From a checkpoint of a small mixture-of-experts model trained on Wikipedia.
Size: vocabulary 3903, 37.5M parameters.
Experts: 192 experts in each of 9 layers, 64 GELU neurons an expert, 6 picks a token, a softmax router.
Training: a variant of Adam for the experts, 5346 steps.
Below are experts of layer 3 (counted from 0) of a mixture-of-experts language model. Rows are named router (the router's row for the expert), down (a neuron's output weights, with its number) and show model dimensions 0-159. Each number is 500 + 50 x the weight over its row's rms, rounded and kept within 0 to 999. Numbers have three digits each.
After each expert's rows: a language model's description of what the expert responds to. This comes from a sample of Wikipedia text that the model never trained on.

# expert 2
router:489467520545588549502384469460567478552547495452530449585564530465420448428480455518582473522486515510454427488542418566493511506525454479418519559546566457450499578553586462482526490468526562481607552458482470511419467535497483562425563552493485545460573512526504525548479526480489426439506466551506449448526508570483564439587516441470410466485505472482548483519479413534579589612472495493494485468535466459534429616587539494406559522513494614492440511551524461424558484416418454
down1:509457586504535439558503507564456446478555528558467435514534535576467453436513465549401539505495438547507501489521531478465551513446428533581420524491522593536514563427519484638556577478546487504598448516396485514514472529441506538561532433427436507526599517461432530531540490461499471495371545503551472624518419472575422487468573483562493478440478471538439462507530517413549534478436445496476435519486517437481484475433534516528526464524543550469514408439524359534509566555567484
down2:420566524452478491425525526527509530562497456415513505455417477458539485421422420454576422498492541483466425469530572461481457521493500420588530477464513385503517591451530595461484459520472548561552451502545566433544603459613460496536570498499540465505468472615553453486561506452533535492506531458437523495494460494500531546463502600565534419518522494469562528501504459489451557511604485511564518500556432438453499483466503399554525432517378548545492414464484607531482462541605481
down3:467532583545515529594513423435526487529467536537455597537453491550510473484551388519497486507453488484406388544452546503437468601470527432537548409577497590494578491442475547491570519595516422507551571430403539459485483420429485511431454553473518561568585507508596456420529468446534533441512466503420496446522455529524615499526513481507499508441521458484467457459523458547538527526533439552428549515528544463437444565546546540532568420483462581515474526483477500414522423541465556
down4:535556488459479327520538573460523491529453535418479513541446568538525482501435517504603335494548483439445472518545489529516505543469437479471517523453513428398495554575551532444462522463505578461549501493584603443601543453500526494507515455511537512455483487494439428511595584459535512536513496469439563456537503490423502516555560554359499487431541594482569544533509568498445599551406519501466557458486477430424448566526493491514494477465458593525492536519505520479435484474507475
down5:450408538510510541507540459523514415468480504516452456423506555585488489543483476530434649526452552479511515606433468498513496457509512417577517489484548562541513490501462495557502566473536449553424439541396517453486552487523483470479554477551441532550438522388560535511520473550537532586478583495500567542564536475554502452447528463485529515565503409467435495564468421381529465455531557502431436500466494399471529421471514532642421503495544500585526480611512441549539490411491553
down6:539453539533519495491522490536559547462452485524413539491411498505465551577510416502462545546420501495524458510486560481619474474501502464482582532518499535456535539446477540455422527540514481571482450476556495555538537575567502415497447473444445455475471558556447416568471481468455521533559416496555581497550597491569530503436567586497598505550463510471546438516423443491580580451409462553362547592460484425534397487526573509510361468499489541453517503465480551540525469511476417
down7:496482515536410526488530670547402505445538474518503496417474495450583559428522452475432537417524497522456514457580488466575478512494516448503587479587461468558390419572483519437441533549447481428537531476462566511448607572586453432559494485449564425535538580514475568518463445487537458514532533559568532547470542529464497480499405453542541434577494441457477555483514497446536510391485541559554503474546481515472575528468425464538510473516389485519468545492444556492455530460474576
down8:452515499483519490506386529434432498567588440488460501521570453468496512532457582547523512449431451496447465541482525606586572434541486546385507464540534501498521506496477386510452576529531521520507555423530502469531459598517618496511444421421507513362536552533488405528450565574512495501478521567488434476514452443475408573569526445463466452515493518542554495481479495501518636579478503426545551463478486513440529454555646502460502519450408533461527503530512509471443487551482480
down9:457489515485508519583525528450510535492448458471540413496481510563455491482454549560448438492507475551470480536459490576613579489468511557413502493423549507488436447469502472523536542576535562437592502560411488547407473530520515562517612603551511406439415541499458551515577513516461520553485507470574458467514535623467467533549484409524459421472518501498455469565351550500500533460431442500562551433431550565545525550439531558469499562527500507518492472563409433383466537491504496
down10:571486414531506484498532528481495571562467423476481505501458438461488586460441514615555403558537478517433520478496523523510507506455518434496549458525537443461565484578544501452444506485498519469623519558552538484432475545507413661455516501484437409569407545552479451404409537513532544551531500439419513589523513602480536498517532478402513490490563499564505541510468500475462539644478389522548559454483497473438535511413387465534510492528511452451471486515418502532508535525535519
down11:593469585486423561497528532467558555458505457519555508431536542528425556592513450520471513472521461464562568473452519523495577506591494470522515543469489466519482572511570437429477491513512506516468508543479446567425567663572459551419505586468494463492477515444540500505454434437566412437393589512573539474463425497497473583530502433549517412465513437496477460567513525485493368430488450553577493561503509503402521534507492564501470403444516507506514536444406455470454560482511562
down12:520517498545490516496398585472454468495622467480483501528555478481515487511578411550499569472548489520431454546460506445473593596627528432568510442498439517447389474591506523485479469538419563462462586532505509465524519427532518482538484511487476443484516493454368496518444537473476353559506529456501471516531638555574481520527533457500496510443465421403481484503460597500566512490435496472529456478469512445491477580532547557520477550535509534465459532631530546488455592459426498
down13:496494457478592442471543556468499599454474563486507505604458485574380455539536508545584480533534513484579441476498508541498390591459498539466554561524525423493467521477526533494532369552540528514533439445571495498425414470545398536424501522497555455402491513501506403502546542531537503539557528503487522519590519543487519509427475585521515342470487551482506448498424481451546464511500449478516428427605444563555434426543553439441467556520520486528510430474458487475491555492585476
Relational prepositions, conjunctions. Prepositions and temporal conjunctions linking clauses, such as of, for, by, before, after, when, plus sentence-final periods and "instead".

# expert 58
router:457579450427501577502515556487620427552483422535479524522481480528406586517501541526489550408454546442522446471552555453502480458584449561374567571469443454537523534492495487428470518504455537487535484421497523544538541516535538665464567497499540538515455490572510551410414518449576487476538535585474474500496504509452456525459491460448593441475493464487456583485529504464524470585488523397424482432549455399495515469520442573527495538486552498508516527526487423398575494573477427
down4:457486545460585526518534483474520530526444494509448505577521505477492485553479504460487603409485472452524485557545481543447504445511509449502527472435577482573426579565547519471483460491502371463447550535495543548483438493570584354461564555484545474542449454472480548470426501436510467527417544501555488494541464505492529504494460487570544462485515478519448565487599456489406501428389486512602561507502418484412542568522512491496521453416452597388464512655492603475514540520563507
down5:450484488537518535496564558460473472526598458477523547534558627459462489590524494505463506593494497533395406487569566451562460506602587482481548565393493441466532520508512566515578591447576464512438476534509555552494470556465471509462416396442515529450504385424529525540471488520503440512491504566465508512441528604502528460472570556513465481472449502585423512514531480521503434493448448552408595423440428447484469524463459512503494539523507500416472512566490463462600479582440470
down6:540504416519517514563478511505553501563447475397549464587510537460420482517599482486487493535565570463484418538490479538453469460506509474450519519559407531453420512505509464577497507474488523377492368493587455578510533575467480526512561540476515549518508461370561433418440509458497569451515491546541492496468546577524623422624502615469526464432513514537543485477511523502561440498500453485574480501491511490399528505444393538573513512410471437515497490507479563530561420539549461
down7:587453523519524522478488455486526556581614500502520470491513554464512448530509481408548440547515616499485557493537540482540566509431519536579528453588517512418395548408554484493416461560584478486496499522413489433466474571475572531413456477471513534535494523577545409519509365466505527487556482517451541372395485514484542482515503486482462575485476467536438505466419453554423481431433470533568470459548444411517493552435549578566555426551527529498467516536486496531446475472450592
down8:541617537525521440479542520509518498554465497466512503495484491554567405499568476576454429481453447484508540605475501481559431575410406546482467459465460552486491468526482528458503533522477418493436466528420411535556425506436547434549396546436429501489514528522452524455534488509461476505505495407485520502548493518527388536504509513550555469452391454513473411511536553569622454436534553512498446610434590561490461594575583446468480628517463566506497534526509544421488490522506518
down9:547590529508585435554588501482481463550489434473525511546466489459596463431501555577481553511561427529475536517567397496502487495584542522525574463470579600536569410466528509564514500417561485508492471532448621456510376504562436362535507524490450452536555517539512504517420553520455474515584465491463492381404462457589538487465573430488435516494450454492368486580534485485404526560496517535469495492436565512481491449541492477505517479471540484429524535442483517472467519539468482
down10:471573445488456518512505505519579543543470437443493496479511492538530573451601558535450511461429487475554452498413526454409457522395495553526551522633512455578589492473537549517547451535532502517501531519602497546377425477547426493487529526599548484458453468495570535446508527468468511456469508582520454536548494435487378511501429465447570439498517448521536544468571466558458490487497521435493452632527538487440560476554455431498531375492422505526539554421453562437533550438463537
down11:517485490580535474486511496536464458472441425459587528511464401526532505460584480433549487507482497511458505578501541533562565559534539459454504451558558535513492399597518511501607607430554519529426465442479536500550479477493524480512512548421542635451521476452532540533517440527488499505479451491487504580476504505534449482518534441476489438578477420528404545525505458387461492482541509505405548502362449502544413658471485501503516516539601410525453516485475556459377536554502462
down12:464539419464502435507503493604554403538515420464430450490578547511505547484514499538472513568459453534534394454557515478432471476491479539472483457566478617488652469523457419517513445523519556506509472517517562441434443480487504473513482493445572445460475465497526474537598527496502418498462576453432433572443497500577485585514510547540472588506456365476487503525422497524425522472548572574553441514534531480541642460473522550461424438489595579426552452518514549527468521501476505
down13:507460504406489493450499482507497489473446492564445506578533478499500582498488567445521499494600414435473549406493460456428541470508515508552429441508532566516612474442513526476516469475429553370512411619513603429543524505487478600513510510484487473462596495431515529558428491492493472492446526520561513563510441508570578632430467512529440461555554538564423475511466432444526439503521524526473542511499559577442515428527471501386503502461514542527418488483562382543513532548442567
down14:541588481509428467582499483495485621545459580418451473465519460430507583460562566544488576535532554522478511481496480525465472477493499557445499559559612484536603485485434524494536470556588464370500456478482469489532486465548436458502403461512444495466516578554438450489436561497599495494540538600418504437388543432537483458464464457540427498523500541521436494546387454535549580536442460505543486466482497495503471483453528485503595577528581463541534464412483433546423549546444501
down15:482504439499470481456464413512523494522527449546422456593552523571560465489558523444609513492589570569471430533445556501544506535610456498433474437525466558488406500468539507470492569462551471609474444484471455552530488536528542475495506519458516505407518477479493493514520633460458479506474527597413549506510474472482532457562521585554453558581528498521562592489462443460447511457478437449566535489387550467601550447538493537461432488533551415439477532459384498462395501484558435
down16:504525538476523550549534502487536528526478511456502534361437431573507469484526491502507494383466394512557540465528527410491420462489424432420479497514555463460548427548463515542520374481476509503555564505549480525491457636482523560609487449510400449499570522527534461433500579593498467509563441503568501504584522429467538515489455524524376500545532564469550497523452562553568497512531523487459532545523501449478478480450452356487586547538554485478609464498522429544420515542495536
Prepositions after nouns. Prepositions following a noun or verb, mostly of, also on, by, at, during, as in Start of, leadership of, buried at.

# expert 9
router:553475577516510562525445489498623511496564473421565492428518533572505558409525538526550484561502555536438447561484439523511491404497527462479482582429428413453501504606507493472496485447480531482498531445488398546452452498458474613507502500493548452428497470489482487411560509528580467482561460586510526467583476609537509423467522449456435622467398504500499522499498531508521566464592418480618414538572519446466421521550558453531449504506498507503475520525482458394565475496552538
down0:509460436495475561477448507509552451484485466531431488505465482477436484547563571408492548511426502560515455440484498547564450445446502522580531447533501440573434513581485429463569467544503490524467518466415499482553467631482474580443544499381414468551466451513507490538487591404593536449481545498518606515564508477498456489426550490433506492510561473559418528541566546530412561531485596451528522515478543498446541357558571438557519500513519500504521433460414560421496521600474464
down1:497467546500537492399586515448524505512447545431470476471514436547455465467496428517533582492406529531458480505408513544490527497545518600487517429459545530522499465500514519533526492482508464530510442569667466416513515527587448456509548551402525533521456538455551544459408563469521467530488362481520485507451488453520548498555464475376612514483502468415549456509524413525430488559424474552531602608488493483594525482528443411556563516575560478538509444426481487545461475527519563
down2:523508491623498563510483509564428525385507460364592518475561487450496573454537440485530581501490526459476532480557472567513596529577449463485412455652479478427492500508521482452564619482474532443524532486489479520452537482491530387538459572504515570579567552484492517442471551414403499399466438399524478463493578608441525445517533419452481518508504492436475509511482556507516462489538601523473454538454512481518439471438454521482489508519511475504479554606572503505478449461496499
down3:519337484552527498552393484546526486533480472446591504499579493458432438598537532394481497497466354531472458489385531518507458434467536568573531369580537503497514483531409446506559523514457450556421494521455474513555477479541485429500470479432431542569481500523523467537495484508612522451545526471559530533584410487479513446547579512460443522531473411502537543515568494518517523555527466484561486544544539510488516437586512436562508444429562456526490483497448471472605470468521559
down4:565469516490501453570429509512493441493428527501481531459482460414564532519520420517519496443507506478424613619496440512510532509470539505530440486440465480534503533545520435549447476458462532450531533511559464563474571537548503557572579585500475526492513516401463545431520535473484395476482471402507482632371431602533509458474490602473491480448567489469488566475513512450583543522547513527501526485444502563436469615415521438569515488438576448594477521564424494525468475484407575
down5:560469447580447457517494575518500564494424472536537495506480519544420599550491553514441552439415455471451432455530445532597569552586584433432407508513609458511494419527431558520429437471516470458401586354516560510430538580560446474425475481489483449618488406542485518449463508469572515530502523473438455539472480520513559569509465471494470540561556531519496525559499526565465465462462511502496568543469426453537470554554544532496509571527543586491474462513519467550532440483455455
down6:480579494492582457587524494407580558511479399501549484525501471503413469392500514573382524579454571494470472531413565551475441526544507626546468517594492492488533523511479443447587506533504584494475559528522425499423532482566398536422510574401445438462480490516515547488468486522515474574479462628464481469527458459513425553494521464461507448494528457559467481484519482596544504576547466436554521469575507484473402429473472481621558510457502515435462424544500500527543502465509489
down7:448589491521481456520544469547456591526453487466458593461500512507519591503479554558478473510618460550551482465447569453493491495543487434553425512434574404539543441585518521490468422567503541434493550465508570496516524491510512503524464502541484535441530559416406372542508496518504557526469452518422422428450566439465454497466585491491479583403486330565486495551477476507505519470486541536608510481534450551482479424486519468466511469497416517477522501519542484628414557571478569
down8:547480512442594489601442556505509464495408425504509530558535505526575579496515386490446427471546434496442544553494530481482483527436504536520437423519459495519542527420470488568501547451476564490598496437430426538541465514436500447626476513524503582376588587393437468476503507543598490539483421550511505491475546524449503548458532492487530524492528556368576461552534436521466561532517582442514511477528465499476475507485440484519429498538415491535410490610477435483496552549469544
down9:582451475443517507553594529498555473470501487594476507531560509522458470546517407556482477476400452566500463485574449496474526533443545518491387561436525516539537488553585518471599476507501469589482533400474494370479496550533477477556474501525585431514484439505479442547560566446486489528498582471427472534460600512459440520518456583438401498553505477580536536499484522540502535517432563538449562511484482553431507392428474388460563532571405566513491492429467487475535576408518491
down10:424436555575492440547447515430466508512494502475481532533519442477480575431535509406514519477604429466454479530478469598499606454515450569449546517551545557518483493575460540476491569491477481464547477466499438427370499463514471534545501492531407555520533485410444516477441435609460439428414468522454498458401531525447523474590436588461533535519453527600574505509549490546511533545480487505587406492497487457503528560444509557578436514568576499587483499489571445472422558553479560
down11:515466435413559476530505571458470503360506487570453487419490472599549429519436552518547465532506545527487467543510484575493574517528543482481524421507526562438484519472476464465469531537548497449431456439523500431546401478534566472611434559457477459467554543554500618471579456545539486573595546507598523497479594560514461418486518470520440480458508516500490541613483546441506451525520497519504442583456491512435421503382558516583476478492509498552520395572424500476445499435570483
down12:550441473423508464573509531597460487423550501506599451423509494521534449479577470510484429512507460566477568470458555519459510408438478546560559538562419507426531398483555512612577520479481501403543501438460560480540487426543541456581502514551390515478444520526511444447458513521518485486623518522479421573537481429574450452471523462532497495476540545492505487473539464512501406534563564434587524516538509513484532533492440464455405383514402472572552492484485605586534521461470499
Prepositions, word-final pieces. Prepositions and conjunctions after a noun phrase (in, of, and, during, where), plus word endings like discomf-ort and mat-rices.

# expert 16
router:557426485419451452515505516496533447483452511466423398513478456496515443494484554470633569543495562535554454499484546540426548584538536446592483457523542533549515424551547400519517605563562524439446529504491553564501533518468474517444468509547543533538452462369549512535499549423475439402486430461384538471552514534557507487525403509463489609442505572529453446574536474412505466428569536602502443524460505534518535575539527498516519542565527521429457498475429531429561493508463497
down0:545431454474397559509564528529510536484503560499477552554575585457502506534471542502562484576520543474395502525477487448488434539490533440543548452532572541423331465544421507505529569489483491555419545546468445503556485523534464457503527437494463455581537470544421439454500462486484420464490454605454512556515471531525502503522488537471515530487588574389512531430512547472573496538457476513526567529484471421649490501598567460465541470447539529436370507585527492413453456500513511
down1:524512545469465549489533430519455484555581491527495436476501415385434544495489504491513539500490525513569457488591419499501525400549494497603468446490446520532439482511555402496528436421632364521453481523433543555489611550476491448452471426463488492391508499419649524506468444466513515534525490564470460476487527515518474476518517484528513512448490424545502602544537525485502514484462484511487642500430513405473529514560540544564544484481606482498549611474511489493422513552500572
down2:517483516485443488379448453443505450448561452457510480602617480473513508478549455509481504476546559548529490469516452433467533565557564501465604544578474520401427451570471597494491523526530451486487524463535491377452495535447603591429489478460559497532553478528475513428449491506546458530562512467598626450494378460463550527417517503452499483530479382487455520518464490558569536398504511467553530455494624490571478490484458511582467544437509465516514480580558493575484498495493508
down3:434563592514426519478505503438517442566467547475501492504483568556471537454622516426562560526406550501551452601476489464481552549469514544512454459521486528544497557406499426388472573509443556538534554542478410570494511510568512534499470526552526433498547512472538544428403496434480352420471460550595548446516508456521529496532521525432526553433560521429470559515509429470448580564507558446470468459508403506481463457550520653558503491497549428457452545476505482459484503479450509
down4:537452529540486584500607427541524533449507514558499423446489479414531553479560426530510546483382502503510493487592474502533536438527572491504535483493428502462485572568437503434534467393524385504472434532578445415536555570463472503457505454522460513415561502585554595540388456463593581486550451534548499558554483446466466560438570503471468492592499400439531537565388487540505447465435568478514575556438452525502470400533545551533491467471485480517492506513504503566497458501494498
down5:484397483418485432572588395493470585496590522450476480460495554523524453543530458474542460457475489504528435547484472600544493460428533537496355519466595508462533515503552508436579447505521532509413498499486512416445540379533548548529550591595588574478444505545514498492461569475485483552538437498571578444448456456537551600467408527503487486582498462532553542474492545473479562527503458502523538466513430511527476475504560401528511555563508426420514512433448403525454530446512522
down6:424394586539525547435506513449510540438600538461618450429599427471397484430416578524473490453475428469490491507547382435469585571473510519362496498543494453523490504587485484508508572577477553541471559496442443474508440483481444509451519409496536529501464575539504537412505544556506520402492505495543515601503430541508521461536560549449481486513470464525497484467456452529562574462521386516503545433533567521542480523552563487539512530485552512501526535425567487563565445499439490
down7:501596463515475545493517387486459578463509483541459485476518576555512593569500522553498504453451449473509537472440464508522445485501376453561474474559517490571521452588495485479584512539486548458522440562505551525473396574540470562474523462513373528436426498532477511450567474523558429503531558624549496459514429407477501484447494440575501395506526494499493503534487568412472593474534445519499413484486515552581419454515550487386479402543484494490451621507486511523587454564504506
down8:413513398511529496459527449642439491515441505579501511488443568468507581477511509444564522600470522641556478484515508400477489542489542479526404576539439474455481488490532509452515409504444447519506533470526429409519506477554413609386587490488537487459454516510485469504580545398471522495501522502595491603508477477549555504510525356515546460497498525498448542526466502547468564516473398533564505511536461442489506543494438535552477444509522565520569501519492537414461448496569420
down9:527536482402518500458522495517516539460521368539392562441486435428468518533548493460425416552490510590537443493571453579541395498497577540394457451535484489546492530503523564505541554546491460480540456479536510540404461465576411537469434524485513532492523524505416489476519542557554474557525522463390538445482442563532477499567531547452477601441448529501470448438538532496618511481533615552506444451531477527536536494466498609546471549493520439596527513498499500415385473433545527
down10:515470470525528451472529466492522609412417497455500472450458485513548494501484489513525489474536480538478516539412477525513530516519489558580451472542466514505467496533508451406513452528465499389489591422459489431410478506482564559376510468499608484501496483553557395434530489390477576460514413524478483509548520595591522585537569434522547485480607464579473589626490561553485535413570441558474522536527459499488475468570520501531452426419529543473432485514441576500504492584422540
down11:481475502588465359548485453556450488543533497456560605452461490548490369482548484512504546501538485491518546512537473492462438514506532491434427496482436510610516492510528551627449462505413528546488464513440503372567437517474434476492431477513433489536515504432503578462577500571555470517522518448567449536507469519529505502477473472477376507508453607595496430545495557571566552486527494480423454541540439485444529524488602484515610495445573480584564430523464426518505485493430560
down12:534506454547579396463497487514656481486472583554516569476595581520536498506488439531513572532515442539452474407499530509533452494532487582525453503437533509519471495489317493513409453455534514512508602477420444565513443473456442527457495549507477516532493476481465472412473535505469431442460515500515430525458404564539505520565404580537473498507500470454461538514476419492436558484455561439505496500572579491468616491470584533585520526556587496390498525480517422510562518535499488
Word endings, closing marks. Closing parentheses and quotes, endings of names and places such as Russia, Canada, Israel, and the ov in cardiovascular.

# expert 63
router:516519554456500554503532521527548529554496520487464403546489464514453517383566486474466611506499564440415505526461495592455577420485409528583499554432425576516523526441529430429479465521519506506471536487388524512465519447534512505452450522456544469568557504637477487566440394496483609602451483462539453453540559549529529447586400466498584462507499531466440463520511471580545542526415430545545489466489527477546522468531464487536488538470518559423553433494546500532397412520467446
down0:576495466605496591545553554483538497478480481576526511520443536541478550457529571505481502520439495503539483559528423463501427474482587524521568489618437517421538503433523533579498519534489437443488528475383454487454508488443474479472492462517520515514479567489541458487408424478458426581433508548531474527466531441521479561495593480526413537489521398513479423595541483446565489466461408523540527477471496388586557461427476482516520658442621485589485488502489548511505431556540428
down1:577454429480444583525480402542528475534547608464515532481552483417480523529425422447527671474426556505455547542479644553459472458622546466558518500430489512387431439491471535511451455470493516509435502496510525512530481530470582482491486464434527524497481566457536494423479433457546522499558557474450527546561492529479506471438548568509538524527514418521408559526525517473507458434548441494541527464474518477495438475544536498476585507425547478504410449462459441544442478624596484
down2:512489450528489465515479524492496545448423546490407551452473580511467529470429478477404504514582518476520565477539535467544478481508556442502562505441539455571509482468460483561522522462494522518531555391519615505425517482512524491457518507535487536386545530497398412504491476411544477558550463514443620576542445450512522572526474375475477440517430580507489515468494472506513531403453498584602542478464544569556492501485455458454479527524643479554499549571486407508395588477555598
down3:477580430560439471484440453492494521555536553470474558571483513474469584462494469526569563540480459500465443515434582493487500504458532475564566568517603480555444540430512533512489525507414504484349572515568509528477554527515435554528454576454485429541532496508501370403458443522547482420561469535519521501505518473479514488487530648490435448522550537519445511503518504495468406485512597484514500465455555461497461501497501445448541557517654458544409521427481516553335485466512519
down4:480472520488488490548557487438458429492397483429548492536506495564510489620525465401479537485472488425436462469371537425521511492487471490508434444627531470474516505465486554542429548432433530554407539554483514473552615478471502574449517586487391484536490526512530495473474534383464496525534611529491582501555470503503476599477510511530517467602522542552520454382468449538446503466523578556469531562573582486498514535505527467468498456619536464419463476554489540450492447581526534
down5:529547573584595526527494481507555574579565480492423452581494520575482539434593460464496485514497522544528398461474475459563509514513600503477469480494460512502501547502540471479634475475522405528516464502525399448508507473475446504539514552406484561462482453495547499482487512529447475526548532483428543562474470477540498423461541478504516502451484469447418543458578393460552532503587452481379460549514533487569485482485574516548514342465471509507624466404585480481575420450442572
down6:493551579562462584470510527467445479477443447413545531478503497556509495490586481470501519474525524427431538484432433496513522501576400589471408578513431546443558544514436518457516511498487506451475594511422529543508496429441489606455455483399447461417475534553510595499435506541533469495551532553494647511474483517485490508461460541386513546499562492576442496399469474502602527482588414522482566567514426426553517491487497459478481462445509488575440569466530481529558559517434589
down7:488502447479522417431438472554534522342468585499553516485473514493512358530479477573511432519568409514592460598501528552471547530435497454519470494509456495595459477455425561450457495498565460411430555431504562464459474527512513451472421414540525482505445553490450477462524515482558519423510499504443495523525528461481408574480456590534455543480471460509526573543474518555563507416538514498563510485466556529581427439502529438606517453543449519556481599488536551543545568532598564
down8:556434553472544636507476534548485462387521404459576414477567508527513511436471430560480540491498539493465480610551441411501535487454528545529520451543557425533432455434485567484555536455508474451544555510552403596535422448507440490492473572484507525422452512555562477520364533460484497428520468492430465431485493532519529525474554542472501542426499418570480489470529502573498491538442470486513503510510547530500507543520428531511548602417519570540541510510441501587526367606464516
down9:593478440474559446460484535613530529480488542423461566506481568498450552537500523527392395525566425504457347530512534541556464421450429430482530598492512470495515520459425434557528467482430467478565573470450574485454486524504498583474501501564542557489478432485546523565538426539539471558525557516499502463498504488438478450514500499512420529537506450496479534537572421561556493510472428531565454419554526593478482601411516556451482515422477462615545507508410504474581462449510561
down10:464511519519487506443485524444426462505418505496493455522433530630468527543533477451576521480488532498437480604442565600497511452486632443455464482602425476446570427480482585453471578472434561472478468559580478446520477528514472451534500491468489558542539567518547463456471489584473542454525481489553486483524471453572577451512595455468486544492494642503473428438455575570498394438584524547536537476510495521509457355465504521470463461541470558547532485428535479455416457526530558
down11:432477534442429456411504533488583526490497554513509525581490552510534487516496529577480464548553509527508504497504551557506514440506432450508518592492566476480495610488559485494500435524603393513494506598524543537531519506490536512541503488442458352449498467476607566517474443512495381413476536486560455418448505559599527405420542498432511508483558482484583513530436522465394480423410517499452513454486499469545572582565585536564542487464515490379508453493513547493438478418446532
down12:507556495508532464515502495599497541505482612400471445486599396520547475506579443471508573416446458569486508518488532559563487506555482492487483518441485494571569379479421466496486538563485522514448598531498458491572557501507554471506488469568424477561424527534479408511501403519535488524524423474464499434517496615577493532415441552495684472483510457457509451500509516484434477411394455491475513480529545537419492491542627467507509479499506447489510492511439546577506423515530444
Table header and cell words. Words in table headers and cells and word endings there, such as Conference, League, Democratic, W-ord-s, Ch-art.

# expert 36
router:494484455424425518480481444550611543385530498502473489446531505478457560453513486493509549548429442488445510395444508587486536469571485477505485537473525592448551525514450432453520459488537411572472502473499634599491554521511610542533433501479523446422522393504509472488455435438546415559523449505495597509515561499538527450488428540574575619572511484479408556517454566511545488479539405539521479498575600448532453535551534517524559488489464511409467564456521476495479448511553531
down0:468500502439487509557570422525472475446529456500466572490575556524503508525563521545502586478416515593507483506529469449553639477593482426535467512518487486393582415509489467455598472426480526556480578543504467536539487416479487440551546520483462520666563448604414584470516526448470472526399547525484498483455543534471503431472523501360498555540465459501499468484510527595497456503567556495555519530406484459505382406478491493519471590502535499506483537507447490459509468493464434
down1:495454452508537489491533498412579430509660469465505513474568581489417477586509446537480563446492449469522426512518469451452490561496476581486528517566539438525576459447495460490500462489555392455473562472422495556515482548457466512528568576549574529594461415563429511477519437553577513482494552536533521499514411496401480471504506532442537481440487518671463501609480500448513426545430515465500493482469552443469539479550359513531572584456505457495534476514440488441527550474511497
down2:492475471490566448425517558441428408582452571531566468451494513456513526514421428589482499461452513393508519460658453584516577548401426585459557549536429466452504517466447523564460473512607474479522480541595473477525495536528530512474498529416538517447540466450508420443460565494520445427524387394450509545524438482486544530550530411538574492538582492485516484548437466503516534535476604548504530504483484545446444452555480573501522480461472548521508549435492508441542576505451536
down3:584514498467481523572594467512482511468468544454497433538646388569494545367542511526520534578493538374573508499497399460464500519492518441529483460465393566485533468431489462481547438477494539464475484495472482451429550501414543458455636545422535527504579476380481518520483577465462491524358534443526525469559537538490483541467478564498458496508607506453548437486453499508453500574505477580517503536541503491575502505504470478516615602478470484506470504564469488501532422527534513
down4:495597516487599475485453473416477420469506544589523442515562538362503469510457502554452448485554602491500567476495467437483498632491568481478535471531462539405510505573540567508496518512429427469467553477456470490498444488505486523405509563471623423540532566474365443479482465509533473492513527458462580562535534516415545519533582503566453498475527507507567420448638488565516481411523508397483543547516469449508492419467555471613473469467512535541484473488458487546488452440499503
down5:517514415465580616546561521500531515514526402487387500549492557467555500519409506482384515491458561529461586516443572549518464451467465526526582483410609478440455535436527540425485574535561466570434576513509586504538484394512569471470490448537473510471556482555485568509454515503491530523430556412464511410506569541539490477507503515532485536446463422528513551528569546502435473505366517481500521527519463408517487424446622517535446525502567502466478467526432523416468467549548552
down6:481556494516530488597507555520494478454532575501453499496565469527544590545339435488419485561415526496451572528594450540444564449553495502507474509457518455501544527544475553497484634519477466495450510502495515506559493432554539500414440506509484517501499534524443571512470481539615458541506499405576467550521550444541485608548451418452392497533476498491471491492456537575459447506488490439553591394492450474471363452466476529479405481505517497475407537588526504589503441522525572
down7:566496451540454516586464472560519538492547524465513534556557491499537539460417538473544433562467600479545425266480467494501515429545441549529458499520481541564493462423516516496494451499464497482448537477430531520538500509501469513517402517532522463522520570558464524494478401502455505499544458565594575535486441448575605447456499522446505455606514534445486473633527503449548483463460500486524544513494492577471445527457469555521512515403499591431524468444537591543417447440512420
down8:530551436438492472458523572505613506572548435441542373565460484505561494559476540431589472545505485466479501542499467428473466507597530477624420503427503454503508524468450530541549460481521499474544479462577529542494420538489391475494524489500383496512460430494525503508610493481483484542514548549490509448430524490591483506505464527524494529499511559508506441546550522442437501397406518589397622550471556498537552413534543448456549505502519472457516546536420456486575492404470614
down9:565431462438456470501506470474421548544507500473495536582542514474536515419443555454503546507472470462488511523508450427436469528552536504511513517477453564530549452398588518498470472501454538425620524553527397489546503530427463423523549466481425514461579598420370462417478548450503470463438531445480622500604510509475626524494526518543554540517588575551571426450489506529520533555481562507465524508534592473522454500553542460549552542526475432496473531473381467488520425434475431
down10:496442530468469489553525464420526470455496494511522542420491520424481438515472568474548517545549400413517481477545408527504471502521444505458380497424514505470451515545551524478498626538496506542511497491516529525620507486570411560596430494468586472454548519487520474566503513529560482469413469515540553597432491615531537548505567524484532471526527522491501551480515407484497453569489490655476486441561450492491404560460461493468545492520474397469460631419473557472562495558451407
down11:493502494552534425478563593463487480553539581479464486473499464552588465547572394499525563483496556529550490466421464469520544467561397456491488530473531499570483527465534538425540486559398459477415514548481572485380556529474504473506453490415520445507526446429577535412492522469474447543519420416407491486508495531525555444524510542553461523436455441491548462480466590472521497424451505493517557479581536461413593507497642519537485505500385605606528489416521508518490540570537485
down12:408558569511488512436382589525504531486510547544481551476447523517609563498504530565544532488471474451515491549484475505539500442417516483481478610422419566550391575495626490512533479536539479407464566485459526540484469561460487459500486438386543514569387512423481482491514445487499503421463517414473472531477484534554490510511562427581449371453567512482593518522476565485437560531467618528489588523557461509535483491521556492440461472512428522473546444457441474457528435540529513
Sports seasons and years. Years, season and competition words in sports careers and tables, such as 2021, Cup 2003–04, Championship, postseason, Apps.